From a checkpoint of a small mixture-of-experts model trained on Wikipedia.
Size: 9 layers, width 512, vocabulary 32768, 191M parameters.
Experts: 96 experts in each of 4 layers, 2 picks a token, a softmax router.
Training: a variant of Adam for the experts, 988M tokens, 7571 steps.
Below are experts of layer 5 (counted from 0) of a mixture-of-experts language model. Rows are named router (the router's row for the expert), up (a neuron's input weights, with its number) and show model dimensions 128-255. Each number is 128 + 32 x the weight over its row's rms, rounded and kept within 0 to 255. Numbers have three digits each.
After each expert's rows: "mostly gets" lists some tokens that are sent to it at least half of the time. This comes from a sample of Wikipedia text that the model never trained on.

# expert 49
router:197104108098140147122103074090179178102095145156057129119164155149113195114069095089146101156156094127119125108097148133162124112112141085093119113120181144132088172167074154142082176167161140104134100154141106110166175131153057083097151114133132153074132079137102137163116166113140164180097124109086059139160158162138152179134107087145093093172129118146079121103132105168178125138131
up0:166142019147160144125123155118070140133110160130116187124146148159083110160145107122152166145184124116125126112121107100171203062110119110158132103133103131098113154127097143156151111115149171089094079129185106102147122097149158110131057151146127172159130131142106117092149146141174149163099087132111109112158129098119142081152119137146178128085086129139135172105132051121144087111046
up1:128103096104161181149133142103126182159108118135181130117120124074146160135147133121161099164062166161101101127148116115165142132151120120050176096184112082124085111080112119139125064137135099056173193152169125157184114101143098117107148128161114151112115118070122138157086108122148117122107113144107180115117104142150109086130127102105112145113132122130141103090129158187136109098154
up2:126107123145112117129107135095091151095158137158177135083149164140100068078175076112097061111106141165070052135113120145123123128152150132102139130131097249047118207066165118128099126159129109070198128084140055175146118138136089140136119170105104136141152126086147118132115109077128185156089103098113135109136155060129092111146115125131158164128158133145148085056112117130098114109138
up3:096171138058079105128146133122158121000122080143176154122176150131103112167088088132111099134090120183088098117096154127119147079163141089137132135151122123084177143096167107161076141165088110150163167153121132099176144106115106116112200153132130093122185160161131145067052160123142152168162136066127100150164173147128157143127068106074141134179171128135168106101135139128140106154150
up4:122127100120079165139203128194172225143153114126101140119173117147121139199134145104099091169183130201118074139125185134113186096083160108138185106173128097071104092137142090156143072162126118108099113157105116119167162129147064104115153185176110138145126123101099160144171126117166162114118094141123096128118131153126161172135098119153175154144114152141073116108135144177139183138150
up5:136104143085134136148123159135145155125118166098110115100144107136103192103085131147135117129191106111137084151162169148111091136143129117156130147172167121111050089164154140108105137151155112130106087106117123118171124109132104100117098094137152174115164078138099150135128092092113143107146163111084080142170076170122095137125156154135090159173167154123152100121134145215089214138142
up6:126100117156165098108127143153106251060128154114117139146165181144187121110083147102061056148142152120150149125112194159174213108138148107124092158128201134086144166110124150106151213079118158105138088128124094084158149126125093138131157155114164065194114130105159139157109150162096169167065133174140143131108102116152139088097160063131119134158158006127103119170142147110170137126105
up7:130159067165160140073121108164184139161149134161147056113129211129068145154100152116132124144131148135106140124167180164081132093113102120116190132085088138158059177128095104129158127115112153128224120167114149103152078159166125082130126162103198099096101167094115166129177186109120124143127147120104167145117176145107165120124111123108135112104108171129103142130169139086106106116127
up8:084182121152131129144149170119075138136112144124137143114153150145084138168177126082130153149123144112109162132221134118165119066137182130117135080134164141098131114193166104123166100144076128075137181120137138095169135115101160072114123112097149206114123072123111179069107176145103124145114228125098126149170098149095141187130063104177076162122141120148079156137132097146193124124124
up9:135158124136136041114038134135140069149143148148148104104128117145155158143083076170114125164120179138170116122128087120090133099173120151113142135120104110149120165125143115129129134138165141255205120130127136075076090111103220160045211116110099098129128163112196113164111123057157165077213093078118124127178144108098154162151162139105139152155187139147090113172191125121093033098131
up10:142053151122170141152105166121131147133110132154115164150107117143196070086143108102103111122121145143127174078098114106234115132138134104134159139142167115091145097093128143129089154102062113100126235059127108114146155133148099132086133134126116000107058120132066110121153031177016162135113162178065073070142117129085109136135166141148102162117113135114105136102162103082092123126192
up11:095122129124100130117127162137144122051124156102122126080089160169126206096131116133158142093188113127108098106066149137142109046135124111122093111139143124116176116118135101158126067132099118075138122123162120161140160164141124188149152133149103133137110166148166107116139137150117075149199083081123134135095175104163130108133169170167137117089157133105210163148098147125071174125157
mostly gets: " 2019", " 2011", " century", " 2013", " 1975", " 1995"

# expert 70
router:179095145119142127116106122100179167093076127166120201133173145164064171130121179124167099142178089197169127086115164137137104119133132097084178097129154115081138159122078133096079166127155080118137174141107104062206140153115105118052182119141113074090125098143111148157105140101125195121129126150115089099141162138175162157104160103164133151135156150067079142133160127172131151121132
up0:142144075153145123095108138081191180101107151122158176093153180134090144097100119149147163181142155130125108085109166130142136088182149073128141118127177185162113147166186184121121156137113113101147156137225127129142146155133142128152127155149171110119147122138137126113130135080120126136105144111161096127126148159138178173143104111103117147171190131111156125122113094097149124116145
up1:149138090164135135117146100209135155127111123168168175114119147146137169131107118145136112160136169200120116124100121155161107115114150085116114241165092095112104157124122107138158151128141142140149105170173076130240133138131127118130113128158176128144099082133148145169095174144067167127108134134166126147170142127152113185119158139136164130139128112120088168091139107137157110091167
up2:198169123136106150133043206135097153153116163154142099129112185134109113119136107186121115134152153116160122147124110079143124133168121124102153139094117135128096152109157157151151169161115116104128189099065124100126142093130144052096173109094116109100078167121126121155116168142105162133123080175134145180127143000087094113143168110140156173072144080159095137164099109165149120097120
up3:159115079133116110058114214149128168095109097124103162082173171143076123111093115114149158156117136126152120138136142097113075065086154099127159126181127107097125198133095128097146081166101160094170139138158151133140170134171130128157103106113161101133132164152140140088161151126121193128160109112127121157063169204104149128103156141126173136156181139143149119132094125132158115128127
up4:135132089109159166047102167125098134078077097128132136082161141179106123139120108149148133055147118091110099107088092109178157094133116120144136191130159123120111122146106158167133018158133151120145110146132163113074139110141142160108177137168101091161115142129140094176136175110146088146117086150110152255085110156134115163000162214165167133133105160148110131144117094149136155144134
up5:148138108108144105125071140099189126139135151194113158118166127115180121101084098150128096190085036161088136057106133122173109081201101064133139106114139132168068152130096179115144146167141116133129136151165142113108151112127082129095186129144173113031085128194170117119155113109118107104145135121161075126135145127136160159081108101079134135152142134030081145118138088135142107074108
up6:138151098171159150087142136121118136136130159132082125136122127124110161139129091143132111127118141172112148124038090124157086093136147086122130101126136106099106168127106139158125110145171085107132133116100101127087131110130082111071144152128082138127093117139154145133138137083119151115112109171136162093153099091162070115135148166087142176158104170109080155133120069126147101111135
up7:108184084152151134108114171155175117202125127174167137155133134169151125150143108194147123111100119139119098204104124126148108133132137091137165156130125097133112177117163112071115093127126177158090125146101148121231158107111093112119144111162147095102145113173123123161106140112125155126063151133102118158141005121135136096128114112153140135125122093176108150125149129130150041118140
up8:134103164125192140153143102108121168123135118124153099080114161131129107126111140077165122177140128047171140103064166151158080140143197094105147166156120117120152113032125148059136121151142125152136148147178099106115118126102123148122120106118139120098093167137172137143135169112143123119127160119117137099115117203129192178106082105139090169102127116111165102148100118158255134207154
up9:127113112120141135073133132099135130141150163217082182092140121143167148114000121140204145165106167150126122070120134126144131082133152053083093123159144126118058168129149121123133167152123088085158136123130079108142148196114072137096107104140164110126137188131160117117105147081143153130122121153127121155128127173090153172136092124150106131134132134096150145068104116108154137106120
up10:103113108114130135143124155145193143158154179141204130093106124151154044165153129113101022152134158166093136112136135153144141102108127117163176142164121161079141119145091122171165140088131160123112084127129164169105128150084083075142127184115136144147123138144085102151111104129145125124068111149078092104123120138129132160114099106136112133097164160121122097136136166108141112062122
up11:117159114157155175143127146107136115146132115135163183075096160116030115150131116148162124136153112151139133112123145120124091118174113083114137037138119118098083139198154133089093206185190105109140223144142131155105107151109125082094132091098193142107127120154141118126097116125157115148092126095138146136147068176079127145139071076151176117162100133115083182123137096174172108088171
mostly gets: " Holdings", " percent", " billion", " Foundation", " ownership", " establish"

# expert 41
router:146120137096152106120074143087169184069068152139131158150201161146109148086088174130150098160167140184142096074065171127145103100111128068067141128141164137110109144101157158096074127139160077142135135153147145112187136179128076101075182081163106150086129087106092161137101100105132153150109084125081077185135180134158141151107086112143126143124135167099073163110089129169113169107128
up0:181150106110101107137126099140105123093156255169137128155143179101136156155119122221171192152110114150103127152131099104164110200115107121110113107132169146158104155153121202097082117094157213112158172152165160093123170117111178119129105119120118136074112160140146176140162180120162140155148106089178122103138138117159182122082115121068135156121160146141116152157171094120159080105129
up1:137142120255099166145116156072170128126102078129135146143073163144104143153119160124145129085168092119123150106069158099119144075121160118181124132143151139000070102135156208178136095157121138088131147115106081145135120125090136133082126155149148122150244100103200120119154147148104103168145158131199099124128160115148161129143103168135113111217172126103138154100132096110154131158134
up2:139116144182117136095126132178130149138099140149142160118130176122143166120137186105102139109118141170129100115157137116191125132113182079134153171110093130251136191135133137137125155128154130131152102114083134138149099143144104098122179144167147120150112155036119103180071139114116111132158109145148187133125068124135177142105132123094160085133092105149074171132072132161120111114140
up3:121116129123113132181101113079096138158098105139181140148158144085191145059151149139160136154140094119109121140161159109191115136113202118094099104157165172072118121157155170139071164079116098110126133143162123127172126129095115110076134133102147115092114104141121129134160119089118116209102096089164136109122123120168170090147130071170103164161177130170132142093105117188180128115133
up4:087197140159084157088143204133129142149081148128111137138148147143166117172102078147184154173096130205141143164115136178130135148171157102141153101079149105109143197092096143161108146117109137088144193138094107076145162136125078094148121132093096134085128133142114194174154111127151150121141142101170134140127129122131117136183155061166112136087136112177143163141096128151103057103132
up5:164132162169113116131143111089119110125131129117047157100062099171114121158148144130118055099071167064103111074195136164128111088158129126150148075183083109145195174144121210137098170120071186103180117170144123138161146144144150110173065133148161066122108119197183144155166115202106134132130164148098132094093165122092135186167084117096112164162061099101163148135146102138160110097079
up6:122116081111157123100133098150159134099115164186111173104140125140155131089091106159106119160152164156124082142185097113123108140135136090084135145125081145130099123157104135124124133159078113136148119140113146166145116119086184132115156143167130077145112181132093124180153134106087151103097124151119113150137126135130179149117150081169118166075132137129137171154148086146119122082096
up7:121161136184176100099156108053142134121156169123146134129135167128086162155143118140193109150127040112072097129138138122009120140146132146163129118193126177163110142112150106093111126145114178106114170114112095091157155144131168086156145096111142119122109164151099116092191179112148153093097119101170081079074128137125118120047140087111081145133097097106125126206165100173144090115136
up8:139197116143255181161132143137103160111103109137102143126126166108103132126150193146125110143125255169124142104132118120194137136101144132112106148155071146117085134125152132100169140140132109143143207129154129152120165122111105160070123115027130128128137145122140141143141110083170158165106137125082111141087007192136107144116100140083131110184154084096118155073092115120147115163151
up9:181136161106136172152126104142170135144128177133085145132146125080147110114147149069190060100184119111112129162133127128135142240110128101143096116133175149152122132126122193057124127157225123114125174105117122114111165152115121108087157153138111110074158098121186143155122111046070135147154155099110085130180128141162177136159106101143118114153167110139147103160119082171153142129122
up10:106123099108139177109123151098159096090119147176106105129138160095092149148151093094127135152115079138181116079116142163124130084171121062097158167151101119150127119156136110153123098179174076127141185111196089104143117139123128016095124163149197117163070179052123094146072137120125159126141143106074127071116151134131037106136078144153102150120124196138176143183101129160102135100146
up11:134119116091155207060146175098141116122067162126112130102141163137094202172172141118131157189143150085159105105127165126142105119142166105079173130151136110148153127154133044122146115156128118108216112169169119047183152145127137139120160147124168141103119200124005173129098101152127123107149164089094084102141166125115141105116089184129137086104155189171134156116115172128098133160178
mostly gets: " died", " studies", " graduated", " arrived", " work", " elections"

# expert 3
router:150123159085204161107107137086149172069098143155142170144176125154103176096061186173128110160144120190108133080104148142144102101124153081067123054149127139114077155124093160117129129138167053123130168190124131074197150165129116090078154114190100114093096143154136138137112122078124147162128090110103085152108186107140118172086075112145140110132129126088039156137144103098158157102142
up0:130135119105151173081158116116127112129126114128172116100171109196146156143114161157136150171105135155123148173136156077136064147176220128139134113164106136083129171129145102131093040078090098122200090150152126147117169109065120090130127202187133143088187179136157158186131116119113121175088120056169100142139143197108136169092095133149133103094090174126140145122117117106118112115152
up1:115098116153138142120120112095133179113097076129073094107113157129084126194152134126110133049136108072111140125144147120131102089144139120053115141194125097155149150136069178047153142067081124123163057142205172098123173123134134144104129127124102123181093075114097094114123165152111102114130114135120120092145144141106115118067109121145138122139138157143145121102136082220174142160142
up2:098083123153112159135146145100136149158166083145141170136145134100137197099124093184123135134119118097175085148197136135149073101126123118214132085132072067176094171091117116130147152152148111073122172104131094163143076123172121149136133096159157202107139130133096099098103101112138176058183125112127162124127153156144123123129166132163122156153168161107113121154158120107070142147199
up3:174098159126095140095153143145139136111071151147162154123105159137133149149118137129194141169165123099108103125110118136140181044103138084122115133138050130137127134099130174086128165237153132110076135167147106124099135106123087172117113122156158164124080160143106139081154146124089111103087114114108131188134115145102157184135078166161143127152123076219087125122163099141202118071134
up4:099136132124091098094148113190109097116125169151111123114167100067141120181145095118075098128106145126189163092156171132134045135173178111145145105118104146175101152124127098103078190130128179130157156167131108174111137112150097123153126142153134134114117154122094136136071080090042128124090113118126107135135112157087114215117126121095175141166143089146156099116103084166074101081145
up5:098090134083142169103132117132146131152114156109115161113101110143132178121150107127122135155096118102110119115030111226130052143144135084081144130132155115119085134133156156108132108160128111153132121156100123139133160094079149124167250111122141108089094127074132093191050133153075029119112113110013166209121107144167255156091178069112090120149119087130103145145095087113181131108148
up6:168142109126085147142105140111148167139135189114177125166100148100149113182139124097165186134154114161110124149126147079153137092078103108142134171113137132139114118150081121122124133126166073140120081115104080121105127135132071122145146091101198156163112122124119140134099117113091119018126123032119077107105139185126129147124084187131146140098144162182151092143164159109116127176105
up7:083141150099157150114115146142137219109144122163119140144070146160096136105162143146156130096170094112098173111122154139125118132139114106115111086130137164098152150147092124128100145093111195132159143138166136119075126094138122151169136122088105093157124119100142162125105137142106123109112158144117144076121124109149126119053162154159149157131066139130113103106174142146135141133137
up8:086114052155119152119145176081165152119140113161130120065165140164151173080141111089131172140046128124164136109085115126159073074123169083099105085148168133144100143129136159128113139151141129081150142099127183162131142144151135104097121166161153105103101096128100128095104104118189135118109090143131143159169127160135130111147158085146087135110138117155099141107120123144101155164118
up9:123145091124133188072130172138104139095128155144159114090078156122129119137154089096161159111135131158122101144129105134126081108101156122113123122114141159095097087138115184088103147135147135193167105077061070090158105125155124168156158150138146112215136042151138128122081109126185182179110091140136151099145140147156136107138143098147149096093174119138165113088137097132115171125108
up10:129115125096074120092133135114076165142127154147115129116166118085087131150116134167126142143132152117146112109081113111161163116070148113111149088091130122056165121206101110064132148129115111080183113125115134092158134123090114109102112073115160140127114171117081123107123149163150124097108142085107061188126092106156102124117141066161125238157120150079106148133127111158103083146116
up11:152114156109172132131131113118142118167151184158119114095132129129115149138138128113129154119064138121120118161145104066135132122130137094100149118147079175124070138205124124156158144124098154127166187135131136118092131117138135102155153142076147106105097131151117147142109159100128118081092106134114112158146242122139144128093083115122124166177117091091137164152094077194136082096160
mostly gets: " came", " moved", " went", " comes", " km^{2}", " minutes"

# expert 85
router:168101133113160154124076157097133195072090111164118185135173105180129167117109180134152093151137128132141106138122173120169127135123170093118145098109201129078140156159055156063098148138157080081132151164128130059175144142122144085091148147172145112091161127151107135176067085090118156145096090143095095142131152160156173174117092080181094131131141137140039136116136154173118104138148
up0:121111075123134122116119138119145098155181077130100135111201092065106150072075194108117123136132076101094103218130196136148082161104109112137115112163137105074096122126124117127153115129122101103129141123251140163112077191141112084076138119167128126135162177164117143126161150115102107068087126144152000086147165140106147101168129137132061127134160167123188146152161150138116105147131
up1:169050116101141101139132157110081165137146126118157124171171133183119108144051121152113108111159119041156138123161092166179132104128125099175075128145133141106171134100113149142125143125122141144107102077145119092146153117119059165106095118119106150131118066142082121157140126139089149136068111196078146131128132155093164137106133129128139157109124171076102086120162104126137152093161
up2:183138104144140130114072121124123152157134116177170163084118111127191098113199156168255109070179166102092091101175174163120095122164155119144158063133093115092146153126109130132089155128144112096122134149125122120143163161116136182083176094127176085133141114182141108134119144121209145157184173122141110134080179155141123122108106136164108113190126134247158156138107161139137083129149
up3:134156073129098120110099106163165095172106164112144117101146141136121127107134103086116109119104155186110122116104116166168112110126142100080127132164149158064107160105110121149158176111171182117132114140113164113083140115080067159183178090126187156091099133144137095174091128123154151127133129154148107102124176073165138110137181163093145136170129128118129157112120098142134123118145
up4:133129101068184132096072191112140166105075172177125145083087105112084198114060169169131109175199117161107198137073102138134143111112163096145152093207144099086116146177130104149184153176129076144117092101149139138128173152102140106143104151138158144160156129121117184130111129115105146087098122104130156145163082137143159137157149123168171121117145146157166110115081116113140155119107
up5:133076088117113135118109185137168145130110094131163134150136130148166178160120107095172162163152155159131128144100144147123187103101118113126061099115111137118115099084138006093113098102102162141155096092123116104142161255140088131147218070110146122176105092123136120104146120117106129187091114122096109115167097116163131125093131089134185085141140161121160115123119119121111140139125
up6:144161146145155160147108170126169145162130087177135137147155174126145147177168105107115084146084142136132132119099126088137050178151125117085098108107111154091117129151139155125119178132127109129122181136113129076104141120097204039055160165123148116153141092097092136073116157121102114136155174123118132148166123128200085123152072147100125119108142132144112131130150219169152054121179
up7:151152133150159146077135129116119112072095114169097150117154175137084105096086146130128122105143153145127126091122157128148105138109193077177146155171173112112143173165095076114132094149126128107130100141177112073136121108131091137138098111062168135151116128119130116115081198103154125148102136001116159160131138152142190110144091118104131143188126138111097139116107078157168139110176
up8:119144121131161135120167120185174087109184114106098153111089084206067097140089135134133108132131142118135159129152106138150127150160136112125110154126128111126140170118061114161054123163148107126177061168191124134134137128142072106127154182158198102096172157205128125158116120127169121186103084108123101121123082168096152156102151117100119093147074128106146169136137121101154119089141
up9:150129098103099170128153073092140028079118168113175138129105120111166170155111107145129156143132116123091087127158082179153127112129187087116135137157164153085102115099122141110085112152123132168121138144122102107120134195149047170096096083129149125155106140128000121098162083119161162164078154109144127124157255099151139107124187116126123112150152161154165167162113141144112160131147
up10:137175119102135129109120157135105156191164103134124153126112141140148148113107114127106153148162153140137114162120145113175077139124120108107129146167150119086096168132066121118108205125149103107076163210141071123188122080148101111091139119112137144042109149085131151093148121094161089197066077147165085127145158126159149127028149093130138121122200171127184127136154149230154136128099
up11:098170083092123190109101124102141149137123123136135126124139191126103094097157114078179130152178126168106127125095158117153107111132165122136111136132111160094105109076128092092108172125133108117065188116124133128132183131108135075150100107143144176118135087120101170160137178146110135152127117129125142139130149143119156148128103197099099030160147104175152192103123111111116104114077
mostly gets: " MF", "\n   ", " FW", " (1993)", " DF", " (1994)"

# expert 4
router:155131139092145132136097135072185170079133176178097255079114171171079147101067112109135111155159157171131116123129163114127109104133159146086115107153171157110097181112071110133087168130167116125111086183144089127167127157092082073058180149147114100084118140136113144173090098070133205156125120096087111138155151175172166158099118107179135076157146145143063141119134136187113125143186
up0:120156121094161168136170130115112185135153122125106124108121125121155116126189150134135138144129143086104134077119145151115092112194125134114113058131139108023073254116154123151124125037112120103139129124103052141165140114157079089128134140120123095139080109152158136086159122103150192176165108118090118085154178090135158155058119108157134139119148032162109101153131127200145165091120
up1:130126118158184120104076183106100131082142150124152137139127192104187105098132089204136084140089152171116118147141171149180108161110138134068121129087115183148073164179104181129100164233152143166118133145096122095062132107151143100079154234123107113113156104132082121188183160119172112152203143111129144157198178144055118142116125124139194123097189171177109086101131143126134091111116
up2:150122148126154104112095093136084188143128165170165182107100143141165092111149175099116099183164112183133099074145190204107103148117113066085156084139124143123111194126105121107078143205142141139169170130162130078116161095087040099065115145135048121135168112125198067137128119113154109175126090136103082146128136117129138255128176086108129236108082122070136147173076094187146108110095
up3:186133138127153149076087146088096118084117084119163179094150168193085096181117135121158132136187148161148117100106141123128123147104201097112114115124127140112117149100056155127066156131144134132093110147117109097177132183126109056030131027166102136102093110093078126112144108119123169142160183141114145143133087137122049110042110174121093127125200155109145131068088108112136144117129
up4:116121171126151121128155073133145132130125101100107124126042151108125081134180118110148115138051178093134101173130123126137137149120171138067139135094105079131140059098147143127152129097186145151080178109087122139145141156100152114109094128126121136129129085157157200094118105126142094101163157191078133153194090138156141170150123136113116140101117125098124161124129147113133153140089
up5:118110135110145150130114116188137117122107066142110139076147125200115121079184181107153107172153143098165100115063167133145045092113126130132141129150126099125090087169067142165087107107153131087132122226170158176146105127142089107082123127123166125131130154159136015147141054145159159149102135115149147123107089065120149188117160095132121113137102166113176206135153129197145148119091
up6:170139124088130111117101096063054118180164114166139095083096126061128142144141122100151133116164137107135123096130163166127110133183162112164112120105129147159125101141087007119010126095120149160135139159158174123121155157114076158105115160122125112076181169100122125122117175144133092168110112107166135144119126070160134146103146139102135163062171128176094056054116145171156129122157
up7:150120100171190170108144148155171128110119111131160131141133150119132094102116076164145102150127167174100175104118108145139147139129132135137131105134105114138118157203103135104130081138169064190109158136106140079129133180094153222069170157157147113118132111123144094140142142112154122148103147114098107161153103176125107136105118111106133139118118138077101093164105084201164086106102
up8:113169116127129203064100133124121139117116169223160237095120152148106049132139154186145122133075130140154136151116172145144089098110165097145159143110200132155128156125094104113057205128140082111104125132125174138099097134142139153104086097080102133155117162136145130129141114170187135123172146107142122102143140131148118168111172190168170140161152146092161144056137000081147143159100
up9:130146116137187103136130125095119132101102203170165115116150161173149178107135159126194163162098105148115126107139155151130145093113110112059111132110161126150111154137114160093116255144124108114102179175142141111108142113157076140103113137104131176148065142117147109118101131155147130090122160129138069200119120040136133116173163156181162121110186084148133155130114160128208142096215
up10:147115122108159122137101162125140155093139112137042143091143067149143116089148157122117125127181175142113137155105029072141134117107121123052154111169137113106140137139146151125113085097146120087140101148118087140091117115151139136160122110166125168112103164155078127116091090182130077112145112120097141141026120135122118106118085120137111165105103157136054132114127099131197115097155
up11:105151172191132065122151121120146120121119137149138159119125115165182074106087155106111125075131067102118027090092124108130086132078166131162161090203130127100094120160147117139150100134149118138123166119109095115132147150045116086149134106090188129137138143100128180241137113128110166130090106119119142127179115117089109082149177147160113122102120167149102155125061115129112131074135
mostly gets: ".4", " (18", ".5", "–18", ".7", ".1"

# expert 93
router:168112131125124127130103128070158194100136137145171110105135148144110184064119152114175114189143139168123087105113158130128115104065155000081126143171131123109122158093098111145102142145131135100164140151190112093148145111065026094060176159157137121107098118135100166145143140093162139158108124127100094154169142192147177139088115110170133162100150131125048162094090110175155171136171
up0:193129110134129192113140148103184141094070135154085142138136112102141108079102146140149158136169124142094126142183140110130116115145097093119161178121170179140099095129144135165105103138144136129095136129079140099104114142100092137155162143120120156061147100138144094115113165155115109114120080175082104159086148160127220147117104101174115078116149123165080110128045139103170100165159
up1:139135115214150157133112194112162151096139113175092145097113109129123164108139118112116150096141114165158109079111120221137173093220154112140130131196143096091125130124109158155107168167106130083126188091168083105104127137101136082099099133114100111138131141091109130103101176100144143182122170135141122124088099114110109140121141139161157138125120132127102184088135162170165111094126
up2:131172191104150103115126121099136139101169148071117145158167121139101092081107164107102087139149160148080140143092171153141166143075042112124091151101112131112164119125135109106006120147104107127116109118119156153131122121136100134124100112095180082135107130144131116129060176111109138166135112088179099095114140098160187146141162147164108121130167153101157088096164043170116161144168
up3:042116104151080120164133184179149179139160181138168150153132128155123153184136093166100108115172196142167162114113134104120108142160139102080143160132103073119108135115187157138084138118082152140138132133122138098113170106149146144110170036133155127106081118130132118109072187149075141127139190149132045136116125119142124156115092125132161147188149125108178141140096145138161136117156
up4:182103118171139144104113126147121208123087151101138174104129109142105179142152110194105043075118148112137130138101255091090151103125136113132107162130124077066115130216148109104111163159103142164136098158172128096139122108070105076052130103128121081117088164127130174129124143087098134110125103085105125136110025178133117168125136115152092157140138133082144098130121101179169104165111
up5:170105107132110124109119148120132114114092139131219123106131120124134087049127140121144201080129118122115085122107112199143128063115119090153168132121143127132074062128131137122084097120173116094128139092161035139126159150190104165138073140090153174149137048115129117080099114171147184132115105161137124148116124127099131111093113135148135130115123144160117170115099140141112119165130
up6:106145132087162147097159120159107103070086109200074173139158136091113061113119168130131135194127126143135080119134112116142146073091103082116131073086148137151168112141125147074177112103152095114138120128108095112152086114158089127122153168158153152104139083180131106111137099109118154043125095091111110126078115158081182111089139094143106103129152129113073107115118143095115108133140
up7:165130126129121143059151125156121100113119132140085167158137106187143128120141132103109127072105111144149155130062130094126145128106142100089203109111095140091136067124121132071125132170125112088160255156126120082185174118170112056143023025127213142119123070165126186085087158138112147125158114131082116171145156120123148141134118125106136147141177252126019128106169179154125095122114
up8:138113166162149117089156171148156103129132122159109168170139108165116115166112140167142172142194170143062123162135134117148144030130146099155111077137105099133158142255159153106136151159128128108109086176153148132117111154039081148061124131089112123156092096120129183122179181118155087003093158117169138113083127123103102172193133094117122141255148132159095089145141117116156112120119
up9:107163123138118091112131115124098109036133141136101098151105124109149098109178135181121107081147097158125124084168116145106104137115120132105117079093123138119088163111063118103103180161108155067122171078186121075103178112170248084137193136110118130109123137077135120110110125082123113150129130106125085130089102146137097133118116132132145255135126123144114136225157083162151132119140
up10:140135077146220161111142102133134123105125159094130121128129127132082109158073113122122102115121123110051097146145105102129112178124155123161096134129177064120147164154150079121127142137093119087121105102163137070097144141096118109090131167118109087192119136147106160119096128106149123119101126149135143072113155138093104119146181144147113097092149136154132131168144083102166080113117
up11:139153098088124148147158149186179112073146133125111162166153126098130158146153168106187125140118067126149160137121141094141090116120158054144153132119108136077147128142157134108157139135088108152083167143133117117138139127115145157104123118128177133111147122126000126107156233131118118126112104068130119128117139141169185147145215122163117104047167135116114142132110119203149079120130
mostly gets: " 3:", " (18", " 4:", " 1:", " £", " €"

# expert 38
router:159133127117172118092108164067164155079081164131094193120144115140116174104084133149173121158139128186183096110081142140164099137128223059092148094108173102096054157134082138125101119119113053101136136185144088117171195179133074063080169124188124108089099098175089135117115130115176186144105098125094078137158176132173179140098114078174126119137144133066104158102112129137165182103114
up0:173228064123141127160108154109178176108095108120124172120095134107065180151098156131160039115164135078101110101116069187102105131095110111035124162152120111075121116100146091062140094146143114141149125146153098154146086134139115164093111192100125096110164181154132109111134110130166141180110101164062109191103131115117153125166138111176163144211139108121111144126133113153149144078127
up1:208127128122105142178081136160159116147142147163141140144150160145118130201111129099153100197151133092165172135109105139114122047118110132148127098161108085068088148151087085140116182124100171196142144108126104114146156142119108125100134106085087166129115210158091152161165144093170223157109156144118093136142164149111137097128173104152148132135161158137138145195090070121183156147167
up2:150134075169138089146127065007159169167051113163037160144095072163119144104120156156173142086150085096136080137080189173113083111067144090000180152126155154151117117107130132162143110148119101094085152128164101143182072083145133205152144096152183133189118128177000136108087138139171119168104077081100130143103160116142141126177171104118135149146139119130133141133114150115120105129174
up3:151126066106109061203163181181124129145129108128131171138077131135102127121103122134195091129128239063139105120129127084073122153136090107163111106138132093056161115156123126154166182196157129121105144116139125111136112092096108121129086192161179159026165132104153120137170138141122138149082153097143184117150137146052132168108160138129166126117139130090118154079166135122144147176089
up4:094106146186111178129125153164135150125135186131151137102119129190062113145094144133150175162177168150123073152153110185083143117095135115141112132152114114104138145121110144208131115122147101136138086133123124151107167115105138117074160168111123171026102117102091110161116143184136213162170130255153150130163131086083077096184112169163177077152144185174145158152119129114119235141150
up5:105137147099162128095093145194124092139151076237170145121140133115185130170088128107112127168144178142122169136136127138102006114114125126147115109136128129141156189198155152131106120195132102047179130096113132135108090013115091114065138160140168150069133165160098104161093155113142119094057111154154120208107090150116088210119134157111119143144148119125158158178087082151160094072122
up6:098156121144096130088095113156139172149145116100101132052143161155114122120180102205103125149143128125177173047117193164144095126157129096100086139124157145092070165081121130071130148148111099105168102147113172089128162125145121120116151149108139152151126134088156152093124115117208126162100045141218134182104118218140125137135143139106168179108113131072143118110070139130157106147134
up7:128133132078145146149152143193158122136158197144174125093129157119168124169140129147099140148121087095061094087169139103159128121166174134149093109161206070031103166119111146134149114114092128152141126086145136129190130129066080130091137117139160117106093112135173084131083154127086117117099110124055090105116084086120059154153119139176116218094142179150085081161132113142094146101136
up8:141114141101166126098144167114140148110174165147110130075089140192115131144099140099105143148148133124132090115107088131140101082144106121135148095131097094118154168130090109095091124119150090145119174086155148078136157127121108112124130187048140093117125131080122173106131138117099103134136102140254189128151147127155156133171077124159146122165136177140124148151147130099169158130103
up9:178081088149119133091118119093165186154111170128117148089079107143125093123141144105106142152198172167118171149115133126204075082159140111083108192087098109122108081083094131119124156118167093185097100115086114153160158149130108126116103148166134082077193130145071139145110112127086106151121115130124126157099032111081115131118168117125156157121116152161097118099194092166204120152121
up10:207135073182178140121135151141146115126181180149127124118142102117122085140131112168149147124160145101097145133189161110149154129146124140175150103217139184061127115165131127134107116096111177120127112098118140163084178130082088152066127166204113140129090031159119090181148139130122142120086188132109043090137155116121091114087151126114113132114074097096115154117105125167134079061145
up11:156090106088127142166144151112126167106191106116143149068153167118100141146059093209152131106143136077128111161091130135141138059104105099120178149095158126128101126140080162134153145140101114108115094160139088113093120107079110103101141137171148211073101171146159113098116117092127124144125102104053124134187134169104167096102118150122159144086170142127147075098158153143145129159169
mostly gets: " people", " students", " men", " players", "ians", " women"